Weights of a small mixture-of-experts language model, trained from scratch on English Wikipedia: a variant of Muon for the experts.
Below are experts of layer 9 (counted from 0) of a mixture-of-experts language model. Rows are named router (the router's row for the expert), gate (a neuron's input weights, with its number), up (a neuron's input weights, with its number) and show model dimensions 0-111. Each number is 128 + 32 x the weight over its row's rms, rounded and kept within 0 to 255. Numbers have three digits each.
After each expert's rows: a language model's description of what the expert responds to. This comes from a sample of Wikipedia text that the model never trained on.

# expert 26
router:081084116139133114136072125116134144122108081101124108159193169128152131086139139068174057118186102156146135142094075148109133103187148097067158089104137110148128179040112165098147132111140138131120117052144104099136112189181148191161100179162129152107126107091176182121107092126119125103169114180196113093146117083118088195156158141094
gate0:104103134099105093125140108125145108155139125126107128123144121089095084156110124105166105102100150178106125117143090164138112076146185125155176110154169108135092148152171166148206077153077165072129146102148143121154162149112178167160113145118127099119071133094094121136107066140169095150057104120167123105089190151076154219156120103176
up0:127201116090143105185164086177170136093167108131167138071103066034096050108094177171103062122110158135108055130175096101113152132130164172128138093163130140125153168158145142164174126141126155166149181193097124124152059095131138132085160104114153164081104151102148150101117131153138125144152139147152170175112108155120174158106115078151
It responds to: Verb stems following to, would, can, did not, such as demolish, prosecute, achieve, improve, set.

# expert 34
router:122162156118140097155120126095166153139093069094105118148131148088143124074160152090112134140139140156112124128075081174149181079153086126116141102095094168144158139106139111108135147116198112162084141094163089081120087140155119141175075135149122127139144127091157144137098100141120147116158184164168131108131085077093083185083164114110
gate0:144095076110146160092136094102125103089137104106118087151130128116154095124136195179093123122114126154109064051163122132160156147102137151109141151136113148056167130113114143150117138096119108126104108172091171205118126100136136111119138058153150160180160121144179086099195139166182114114144151135125054154135048107088137184125220121131
up0:103150048162209163175140114106132152144088170189133126111123166107071085109134126123136147153126151096058129138096136141110082188114111171130134133162160072169129117135166177110146121061229102161103126084135142106118106131109127131170138191180100119152156089141074135067107142112069143107111125168132106085107134107120146093161102154140
It responds to: Verb pieces following was, were, had or Re- in narrative history, such as Re-elected, halted, peaked, bought.

# expert 53
router:131099156131106121158120100101154188121073087099148089180168134066125108151141214090195098134157074129123095131080115169124148106136087112119180127133109116115162158066151145098138144117152145153079169081130117134080141167178125142145112196173086118120184085111132151122090133182190173083147130132148109155152056085148123124123129108150
gate1:134159123135143074170089170107160170082138115164142140139114100117134111138124123127094144107120123120186108099165135110178111171116105103132158133139101119132158158108139142123146145118145100090192114168121087108154127173112112134090132176117162200120150145173134067123074129169109160139155087082135138133129120060132123136131100116130
up1:105178096132110156116119147150109076153168169143067058137113074107103145122101170116156112119114155053161170143151117065121115092134139212192122086124117112153083131108165086145114160147159082130099160157157158062094103135107170104164097110195109155167109087074077138147162109164127072123138098180109136119128133150181145119096097130137
It responds to: Word-initial syllables, mainly Al, al, Re, Le, Er, starting names or words, such as Alfred, although, Alberta, Leo, dismiss.

# expert 20
router:137100185167122124129075119106157163141094087081160111175154149124117068089152125124153115135143080158147138156127147177088165078189121090093148098116067152120143161080112174093149145151141161132118161095121121130142140166157136196122055120192145157172145102119192124084103111167165157081148134175139122101158109055107110131131147131139
gate0:171102100062134106142110154155193150097182158095156080152141123135063109135132068098096155118081095117130120180160150095049149113130119112175145147125102140102097119090214129150132122081131128136117162205136127086133114074127129106101162127109153140159154182151159118106151093139108128198107100101133164096169129143127092132079134148132
up0:175178105153152215162116163146124109126094144089110134094088198148154183117118087118096150063171107157146078096127134207147143141076118178171146125111118096100084155092112097107073094130095110119160149129101129124094093077103096107189101182147164156139160148095150148091127161090091152131137183128116099100156105135157100032136170133143
It responds to: Byte fragments of Japanese, Korean, Greek and Cyrillic text, often after "(Japanese:", plus scattered odd word pieces.

# expert 15
router:142146165116121135144089137071151150130106119125121084197154199072139134073168103074140091187132134153133085114110135135134160096149130106105129126073112128119195192080100158095151159101144102173100142121178118122159092164168146156106128167191095156103165089120160184135128064124207159065172096148168076097140108120115125154135132061093
gate0:137126122124116088101127182126139146126123134166173136132112130100169188048140147098156069122116122135126094130119075159112121144110149145108112151143174101133133064075088090098153174145152195142126093165165115130152125133087160124117136115134116120121125133124125115091118061171154072150128145175092063135092135240167122120126135162128
up0:093115084166127147151083169123171142107149148143118169118112111172193099157144101144113192074083110136137147187137124089142130255106157106117110073138060171132141124111137143123107076138113119118157123112140135201175092149116138100116080155121149075161095174125163147117084152157137143055094118168114076088150107132127160073132183146076
It responds to: Prepositions, usually fused with "the", that open place, time or cause phrases, such as "on the", "at the", "after the", "due to".

# expert 44
router:068170169170117102145100157096141140114079117110113104153197154153109090043127159116176111141137118109166047154079130188110169065134109107054118113112110181129145125087092131082148176118119166131120166109154086152122098168119141128135099154121122163146146125113161126101062130143134100060148180163129078117142108075117094158146204131161
gate0:145101185150092132163096108131130134096100102115119118153118133175055093138140160114117110152164139146138116128082179108136122116072186108139119119154175075173146099110105053095115119122096127163130130157150197082147167135161141106156123094085114142144137071139153076158088176134133103142105138116063096132134131094216163120103162133094
up0:161130080162144180156182156112139100149136107124138135114144130092103161133120131076104129124055179176168135146110134165118135110178141160120153103083164138145100138139137160141167151062129120108125167154155139136157126065119131093192140136131182134087114097130067098118186116118102161083139079059119111150088134121094076080100174165155
It responds to: Word-initial stems after is/are/a, especially biology terms like spec(ies), gen(us), famil(y), colon, techn.

# expert 23
router:129136148125122145142103146100154167123109065109101101170170158131131089101180122066129075202144098152183090152104106173130168048165136112090168056113131123136185137117102122070148157093128134133111160110155099128115098197141112138133075172139110141124118118105140176118101111144163169075158140138168100087150085079084091151112170103126
gate0:112186165162157138117153148158151108148102037146124160100126119166115103041152078117144069146121110164193133153084097123136194208130188180150085081145145128163098103102150116077121104079146121120113127091081114144163143127165118121137173147103111088152069132128133172149085173133104186105105113194133111112122107108158083144133125164084
up0:100144142100135136101154106098079140114060094055208128083167164122107189154172154119133126145142167120201072088163175099130146110170142158184128128166179124126147088139101057158146134149125175160152140076094175096124070104109114158143137136116116104070191093137097089132101120188112150180119146145191126119113067166125168132124145194156
It responds to: Digits, separators and dashes inside numeric sports tables and score lists, such as 0+1 appearance counts, 6–4 set scores, year ranges.

# expert 3
router:107144155184149133175082097137127165130109108108120097187143151080178091089155133116135096142141110151162068181072082137132155079130113120095176091111094120158142157075074131081139143141154128162092126118147056102127070145139165153103076109153058179136126140130202181066131095143153116091165127133168094121153101113134055185095140120149
gate0:085100088119125168152163166092115080075125092192161183150100160103121081141155183083136095113164084155092111119128112118152169123093145137149196157159193176149121140192126106124139131090117110147187128166160138103101111112097163116122138182112109115062151138112140113085152114133098123122069077103091079135127126194083102106115137150132
up0:146133153095172153100166134125050127135089157158110117153091131139200086151099118127107113062096132113155121113115128109108107157144153123086143066174132174127149161107135103103132112146128156131099179108127128143121193124145086107157101083149093168175164071098109159143160130177190180134096083194107072136164118185138071172157160162089
It responds to: Clause-linking words and auxiliaries in narrative prose, such as ", which", ", but", "that", "would", "had", "what", "because".

# expert 54
router:118128186117128083139114086118159170105106079111153090143156134099119125093112120117136102196176081139125123156124142159098155090154116116101174113096123127146155189083077166068176139086128128165111187102149101049147135179178100163137126161166091173175136151070153188099091118193157175143171142172167114110153106030063083188107149111151
gate0:124132025136074101121140132141178075182165128166107206122153116118154102191140131131107123113145133116145178161112209119098123098138114151126111142123063133185110151097133100121180137030166098087073144192147118159096133095118131159126167142126139147109109150127115104133086095116142152070128109130142139119147160168076123129125125104187
up0:116188121186146172142110145132144106101126135107166189117056175123148143182124111130130125100064174043076184147199127076114112061077089169142138124101117089150191086112141152188141102081094117074123089142088104121135135147156162115100108104160068124099118170133130128169097146109133116083129131111098090093152098083078145159172132075103
It responds to: Numbers and codes inside wiki table cells, especially sports rosters and schedules: | MF, | DF, pm, rankings, scores.

# expert 4
router:103142177143120121119104097118178177117021092090071082137169140164093091119114138108156086141141119094139134127104119208103153100104099086096143096143105147131119150113084106119168124148113141171103157062205129136177116159157166145147078176167060132124151094107095141101101120160187145085170153125185055131178133081108092124156182093173
gate0:152129127134190139100094143127162122138081141200102107138159135145172086142136110113126116153133098126096130130140089154158121113129167116094097138124134144130116205115153114131164102136185066076090120098142108152103145091101118070163119101193098127171082077099071071165168174167124193111132110145149089135151113151122137109127132115159
up0:128132149098183101141118105145138175106123139143149046140129143089193137153091154179151138164121176091127083143135138058132140168159150108071141181068109152147218106147073156157203152089145111150081106129065170113116176142147134132120131150089067119148116062111090116178129078121090161143145147163132079165123092113155127077137146085120
It responds to: Word-initial pieces of Latin-derived nouns inside quoted titles of works and episodes, as in Sy-mp-osium, Att-itude, Her-ald.

# expert 46
router:109146177144136153148114144137125139114126086071131124151141165126141108115119132115159080126147047141173098159073115157069148095134127070069149059130101145094137200086097126060164125107150147164138185117152122121143120162138109158115099156178117162119148109117159145142095131140133145086175125122140064123139103087083127147124159101126
gate0:124148138070095143157137114161105105149115184167132163142211131192116114059156106128148090087162126094161117076140067091125156135132228124162079135176118074147100151128072131116113112154154173142185155112160125145109189137160197138154182110081156125091130124131144186133146131189139164114115120099159153076079153107060180110113132096115
up0:074115176145128122100173122125090157133192141106079105084141144127160129113139176143150115163114167107114185089132132135162128082135143144163134133119141101114159111123106077157118108152149146133104124151115073165144074109098152155108176108128164110132103091206065107114091143146102108121064181157169133163136124212103133160148080086084
It responds to: LaTeX math symbols, code identifiers and pieces of transliterated or phonetic text, such as $\, _, res in result.

# expert 51
router:125082149156141119129110132122181177133049077135088091144166153122129085129129158095164057128144111158152119163111093144150149088123097099059152142117059151138123144049121152114121144111108132132130115112152110161141125192200156142136109171146100172118132112114146118140078067161167129089155147143162039143165152102096058170135200112153
gate1:099083074156131150125099117097155126132147152091170146065143110158148156107112138124078121126070181113128136141125151157142096121151151106078097121086080151139089085125144112037093138063133139131120109105092166176144128086174168160173193125081181133105100160123149105115120125145115140175118172106119106121116083110147086149121196108104
up1:088193169088078101152090116186147155115156087130159190080131115122138097110101171165169128126136147112059150057088124119135132087115063135105145139084095093061168124085094107108173160134104107150136133130119131137164059143145114127103127098063136101105169132149107125163154143084168171155143143089121143172110117088155066107065130100127
It responds to: Word-initial prefixes in descriptive or technical prose, such as pro-(ximity), un-(finished), sp-, dep-, exp-, sub-.

# expert 33
router:152154161140094139155062121136119112144100101062129083162168131115155099107135089063123077184148127133155125151104140173080176091141139087110137069104140128153161147059124196095180151109181143160097170081181139102129128144164121165157122184153089150115145123159141140117085112130183167073149121145151134089180122083118102148151141113131
gate0:085128063135175127168105142113145109118107108076132088150081087056101123160101125125132143146099143127121160116084106109114131161036140128164040110139162123160165139108164173165116132112091109156103176139169149153103082101119111138117083138148155139135091160131143152138104207166141133070087108199160122182172097117104201133093172149090
up0:124134167144134145173139093112133146173139121134139145180168189142080112147140130144124172067170139105085122107126108131162140136197108116147127175152110125198117161092173174174146074159119134129169070124116114184145162093153168052117157129130104106109124134144117181143097112116095143124129126106173103147107131173106056108133074137127
It responds to: "the" and "The", often fused with a preceding preposition, verb ending or comma, such as "of the", "ed the", ", the".

# expert 19
router:118122124154094149157061094110152134155091086092111093160183103109133121099119111093157132180200132116106135156108154181138169117141077122126132089142084115157194128109082140116195118057141142138125136118147114118144123171146098137116116122153104114167166137133152151152099110173167155102130153133154101105143089125082120170110141041113
gate1:164137094132099133159123109091181159135144072119132135072119162147092156080073105189122122126152140085115182157109140107126107115129138157083128161171157134126166182139176087134136118218095135116159085127084126118065131156135131140078106148167145151095117124090153143178139151061116115146074113182093067120080136076145088102116124144168
up1:123123126076120090124152130158055180165152150125160158160157068103160188113120188161084124124137123125178066090241144124199116114112087134136162105110124160079101098111138117082140124132107146090084091142166139176098096091131119130150140106091136067108099095106150188104124130151090108108120115092150169194140187106185126158083097153126
It responds to: Capitalized first pieces of place and proper names after in, at, of or list dashes, like P(enrith), C(abell), Mc, Mont.

# expert 45
router:161142153125155149139114136068145164111071126117105106165158149092084073053121146102198122126180101121139124143128155202105112093150141096121154107147072141167143167085112178107163122108145149150091125084170127133174111137201074137122082130143081129121130143138115165123060138130165157110129128147121067098157088122095098172163136105152
gate3:187067185167082151120177139119138102132130138165144139148163098136134062135181135121206145145141144158109152105080123126034059139090110074146136097190098079127121126156142145153121104110132099070076060123186116054121126101144093109104077106093117108193129124177132137117130136123159128101124094161083073160106128213108152124149112126164
up3:119144213200168117118159128147136131097116117148152153160158096139106150160130148081095081101115105126161136140161111153082071129056171112107131092114124159146117100130166189117127138084087144134146146139132104102165149175151084139142137092180158117048035131124103117190130087106114135138140196121150126112112117069185148143083192130110
It responds to: Pieces inside surnames and place names, especially St and following consonant clusters, such as Mill-st-reet, Lux-emb-ourg, McK-n-ight.

# expert 57
router:107114143154145134129122112105127141154101125115121127170136208105139140115141089110136094135157120142179117162130123123093143091170105112106126089053140109168170166072122157082180202105173139170113153081146100086114063161142132111168131121166049169118119162113170139094096066121160172133191140168158096125172123053091143182130183113163
gate0:065120203167117060090157159165146102121121071165135076151149058132103122160138107138086139119178128141118085142138160099169173074073133098129163098137174189132115192086076091139141102115143164112110115153115162113123171178104119152142102122127181132089110131161149136154157136112112147117156103113154095081160158098091084146140147128089
up0:092147162063135147139103082117113116115122105122090150210090163162141128089118113136117110167113146136124121113128091144137141125110092144111137137159115124147160095163128222106115122109130064200109145118140145138075108139126114150110114171167119105102113150062137185138093129159152118105092141131151176129097144125139153073103118163186
It responds to: Subordinating conjunctions and prepositions that open a following clause or phrase, such as because, although, when, "argued that", "support for".

# expert 9
router:107093170149068113146126163107136155069100080086129107177171194135094080075135156085164097133148085140190093130112143132126156087143113129070187126048081141147185149118113144089116138078120166138120162135160107119133133150149134120138102149186119127141142161137134155127081052135132134100178122158167072080159103090089105140114167090143
gate0:136169141108135128090107129166124148082094086113105081065143102171190053149118128148135140090095105113159108123077111133122140098112160107144133095130128128090176105060187108127138132130153091088125117155084112123169171111109185120129175147181102167168098136163124135082145156183086166115115123121148138110194148194109187170136156179137
up0:059104148119164094152063124154151152090111155150110197202094134077188148155117103147185187154137082103104128185094170156091110174138095131209093058148139144148151128124102141149117141142061145103155145134203130071117156131104137122109151153149116180103147109186134121141071153064140100116095100138138140127126164134152119104174077156127
It responds to: Opening pieces of biomedical and chemistry terms in scientific text, such as prote-, sy(mptomatic), chem-, m(orphogenesis), neuro-.